python train.py --n_experts=96 --init_std_qkv=0.0368 --schedule="wsd"
Below are experts of layer 2 (counted from 0) of a mixture-of-experts language model. Rows are named router (the router's row for the expert) and show model dimensions 144-191. Each number is 128 + 24 x the weight over its row's rms, rounded and kept within 0 to 255. Numbers have three digits each.
After each expert's rows: a language model's description of what the expert responds to; "comes after" lists some tokens at least twice as common just before its tokens as in all text. This comes from a sample of Wikipedia text that the model never trained on. Tokens count by the router's weight.

# expert 61
router:137127100111108116125116170146080134149068105146094108148137097107121165116105127138124104138111140135110149116104133133132113145126142152127150
Description: Sentence ends, infobox colons. Full stops ending sentences, colons after infobox field names like Type:, Parent:, Flag:, plus line breaks and decimal points.
comes after: "\n", "'", " F", "==", "f", " f"

# expert 54
router:115080144108138119138114134090112122144139111109161141158121086079111150126106098103120137087123102120161154097112094159140154119130122156136150
Description: Digits and numbers. Digits in tables, money and percentages like 0, 5, 6, plus pieces after initial n, such as in nineteenth, nickname, net.
comes after: " ", ",", " n", "2", " N", " f"

# expert 16
router:109113105122140127172107150129127120149092116136137115144128129118095131133097094116087094134097104158096103112137112149132093101163116172092123
Description: Latinate word prefixes. Word-initial pieces like serv, inter, inv, cons, stud, plus hyphens, en dashes and digits in scores, ages and dates.
comes after: "0", " b", " B", "3", "2", "5"

# expert 48
router:094071105129170142133127132115127135117085108125153147118113128117130162164116145139136163092142107124156140080112108143146107089118130203152138
Description: Auxiliaries and word starts. Auxiliary verbs and function words like had, has, would, also, from, by, plus word pieces right after article a.
comes after: " |", " d", " D", " a", " r", " N"

# expert 63
router:106101111124119115133092180110096149144104120117143106128125155088120108146152137088148090124118151142149096152103136130133113116123173147092088
Description: Digits in years. Digits inside years and numbers, especially the 0 in 2022 or 2010 in article openings, plus line breaks after headings.
comes after: " ", "2", ",", " (", " =", " pr"

# expert 9
router:144140135130111097136117181112134108151099135152131119145118117069141133101139114120109114111159151156138135112090104107144144164079144165105137
Description: Proper-name beginnings. Opening piece of a place or person name after of, in, or a comma, such as Chile, New, US, City.
comes after: " of", " M", " and", ",", " on", " ("

# expert 38
router:117115109119109118131078170129133115106116136144150117125121093113103162152128160164095141088119168125153121111122094149154108100112074101117110
Description: Year digits and complementizers. The 2 in years like 2020 or 2024, plus that after reporting verbs (revealed that, alleged that) and words like which, it, C.
comes after: " ", "–", "0", " is", "9", " as"

# expert 23
router:136133129139120127144086158082119093118142081118130125161121099123092098098145111137094155124102106121134117157087113162118132121128157147150073
Description: Determiners starting sentences. The, this, its and the at sentence or paragraph starts, especially The after a heading or period.
comes after: ".", "\n", ",", " of", "==", "==="

# expert 57
router:104126118106113102145120143125150124135104130171155118143118153099114131137127094151097141088144115160125131143083143157123141136088114164124089
Description: Line breaks and cells. Line breaks, spaces and pipes in lists and tables, plus word pieces like the o of too, toward, voyage.
comes after: " to", " |", "o", "e", " se", " ="

# expert 15
router:119111113140163105150081156138096108137142119156102130156142091137112108125123133141093099122129109123114073092073097169152087113140144152133133
Description: Mid-name fragments. Word pieces right after a hyphen, line break or opening quote, inside names and words, such as en, od, Mar, ll.
comes after: "-", "\n", " (", "|", " \"", "\""

# expert 34
router:143111117127106110143114138143102119105089136111130079147134128077115149124114115117120091091107111120154096080113126125111124160095118144116104
Description: Infobox and list fields. Pieces in structured lists and taxonomy infoboxes, such as dashes before Phylum:, colons, and first-name starts like Dav, Phil, Car.
comes after: "-", " L", ":", " |", " (", " E"

# expert 55
router:122067113148106112126105142102126136140152103130121097150144127115151145134121132123120167109116124134136138100119109181136098110116110165084091
Description: Word-start consonant stems. Second pieces of words after an initial consonant, such as est in testing, k in talk and risk, and stems like dr, str, bl.
comes after: " t", " l", "|", " b", " st", "-"

# expert 1
router:138094135157137118182117165133111125107079115116157121101119092092142133148122136112108099117116152108126131099130105110127120161078101155125148
Description: Table cells and endings. Spaces, line breaks, pipes and dashes inside sports and results tables, plus name-ending pieces like -ic, -os, -as in Calici, Campos.
comes after: " |", " C", " c", "c", ";", "C"

# expert 8
router:131081099143116067157093165144094086106110105140127106130149083126094138147105142141124129113127169131162117092099143144146119116146131162107128
Description: Paragraph-initial capitals and pieces. First letters or pieces of words opening a sentence or paragraph, such as B in Beside, By, Frank, The, plus word-internal pieces like over, ist.
comes after: "-", "\n", " F", " f", "|", " \""

# expert 21
router:102139134132125072115086185132101113155140134100086119158141141121076140134123107139096101117129153103104094144110115152165133139114088152093098
Description: Second word pieces. Second piece of a split common word, such as sketch, social, chart, plus table pipes, section markers and numbers in sports tables.
comes after: " S", " s", "\n", "|", "S", "s"

# expert 26
router:164121113093109111146119140108145090133124126143157130107160103096137119125136108125131107115120119131125137095114097127155133114131116153111164
Description: Capitalized name beginnings. Opening letters of capitalized words, names and headings, such as St, He, Mc, Br, and the e in ==Death==.
comes after: " D", " L", " M", " R", " d", " F"

# expert 37
router:134109153120113113146133172133128133132129110144141115137105119123084144127123117107097124099136104124117124087116132128105096131120106174115097
Description: Pro-/pre-/per- word stems. Word-starting and inner stems after p or pro, such as purch in purchased, publ in published, pre, per, Pro, and ue in due.
comes after: " P", " p", " T", ":", " pro", " t"

# expert 19
router:167113088127139112163109153127108086089116126129154087128167161092102129155129132119107137103098121150150076122101118144135124153117111137114107
Description: Music, film section words. Media words and section-heading pieces in articles on songs and films, such as Record-ing in ==Recording==, music, film, album, plus year digits.
comes after: "\n", "-", "b", "==", "l", " B"

# expert 11
router:143075141143125144160127114114096128105122114177126131138119115112105117115155131121119081131115119111120107146124118094126051138121107162124116
Description: Prepositions after numbers. Prepositions like to, for, at, on, from and con-/att- word starts, often following years or digits in dated event text.
comes after: "1", "2", "ed", "3", "0", "5"

# expert 30
router:139086128122102130140084128108133146110088104077111126131126110102128107139126143095116128086106158122104115111123119137152125128089138181121095
Description: Word-start pieces, decimals. First fragments of lowercase words like s, sp, med, rec, pop, table pipes, and semicolons or digits in decimal data lists.
comes after: " c", " C", ".", " P", " G", " K"

# expert 33
router:127144116162135112150103147136087142127131136132124115134130135095095122118144101145113101115175125148150086106084123120105096158094111191114113
Description: Possessive s. The s after an apostrophe in possessives, such as America's, Shiva's, Todd's, plus some other word pieces and table numbers.
comes after: "'", " I", "e", ".", "o", " of"

# expert 44
router:154099101130127083171118146120104108129110129119169087101128095095092096115109156142095124102146137126135152107110075144115097132120116139123091
Description: Final digits of numbers. Last or middle digits of years, scores and figures in tables and prose, such as 2005, 11,357, 1754.
comes after: "1", "9", "2", "0", "3", "8"

# expert 5
router:100108125156124098123090166124103129130131148152149124173148111104057141170136104100116095080104159124132079094083102134167124135092139147125107
Description: Table pipes, word starts. Table cell separators at row starts, plus word-initial lowercase fragments like met(res), ch(apters), t(eenage) in sports and media text.
comes after: "\n", "|", " S", ")", " the", " Ch"

# expert 40
router:169097123114142135156086142113100137136106095098126103134101134093095114122141115163096099112121155149138113102103098115184133166095151178091119
Description: Letter p and pronouns. Inner p pieces in names like Alps and alpine, sp/Sp starts, and sentence-initial pronouns such as He, Her, His.
comes after: " ", ".", "'", " and", " Al", "g"

# expert 56
router:166082098157117108135096138125134164148099097149122083108118136101119096137102099128090126111146152105147131110129138143109129091141116143129118
Description: Table pipes and line breaks. Pipe column separators and line breaks in wiki tables, especially after numbers or blank cells, plus semicolons and heading == marks.
comes after: ")", ".", "2", "0", "3", "5"

# expert 39
router:131098110156133148153083154119128138117151152096147081151103107081136134167120146115130077126105133116130138098100088118126114117133126184093119
Description: Second piece after capital. Piece right after an initial consonant piece, in names and words, such as Metal, melodic, Michigan, Cui.
comes after: " M", " m", " C", " c", " B", "m"

# expert 32
router:160104119127121067103094178125103089104123107097120106136129152104133109115123084120098091102167130150104079071116090160142113124095102130099138
Description: List bullets and table digits. Bullet hyphens opening list lines, digits and pipes in sports or results tables, and inner pieces of personal names in lists.
comes after: "\n", " ", "1", " T", "2", " B"

# expert 51
router:096102098143133110136105141139145141108110145136129134141089143081116103153100119133113138122135165162115143144088097172129104111101107181111096
Description: Common word stems. Start or end pieces of ordinary prose words, such as con, rep, rel, highest, plus verbs like was, have.
comes after: " h", " and", " the", " to", " in", " m"

# expert 10
router:115137108089111119147145162114109123136138122145128132147149111117123146127138121113100140124125139156122123088125080167170081115115112151107134
Description: Digits and measurement units. Digits inside years and table figures (e.g. 1990), degree signs in coordinates, unit words like km, ft, fl, and mid-word fragments.
comes after: "1", "-", " m", "2", "3", " w"

# expert 59
router:127116106152128106142131197119124120131099115151108103167118106125148144137133079124100146095144103117139112137108130129082084138129118163090084
Description: Word endings before punctuation. Final digits of years and final word pieces before commas, brackets or periods, like 201-7, phil-an-thropist, advis-ory.
comes after: "9", "0", "8", "1", "7", "6"

# expert 46
router:141093135118120097143095142131089130131128098112144126115145134073094109155158134138086127095158121139111089118077114149106109138089151194120130
Description: Spaces and place-name pieces. Blank table cells and spaces before numbers, plus pieces of place and party names like New, York, West, Democrat, Phoenix.
comes after: " |", " G", " P", " p", ":", " O"

# expert 62
router:137109126096119109163127163100084084121099126110096116123127123105135130155138116117090125096147125157128131116081124114129093148109128156098120
Description: Leading number digits. Early digits of years, measurements and vote counts, such as the 1 in 2015, 195 lb, 70.2 percent.
comes after: " ", "9", "0", "1", "–", " ("

# expert 24
router:145086116150133100122091139143100113112149116140135095157088119082068117131147153121085110099136158161136122122100099106131095149146153152102127
Description: Pronoun I, sentence starters. The pronoun I, sentence-opening words like It, This, These, Roman numerals like II, and leading digits of years and numbers.
comes after: " the", " ", " The", " \"", "The", " G"

# expert 49
router:141052089138117106173137154102104119110107120147091126159114104134115137111131090107117119115137113162160133144123140158122120131142149158126146
Description: Verb endings, digits after spaces. Past-tense and participle endings like -ed and -ained, digits after spaces, semicolons between clauses, and r in extract, extradite.
comes after: " ", " in", ",", "ed", " of", " d"

# expert 13
router:080085124148157095125098139141117072104131152143156142139141113109135118153119145106108119102128129123103101080130085112133099140099131132138119
Description: Line and cell openers. Tokens starting a line, list item or table cell, such as list hyphens, spaces before scores, In, On, and first letters like S(yrian).
comes after: "\n", " |", "|", "-", ";", " ("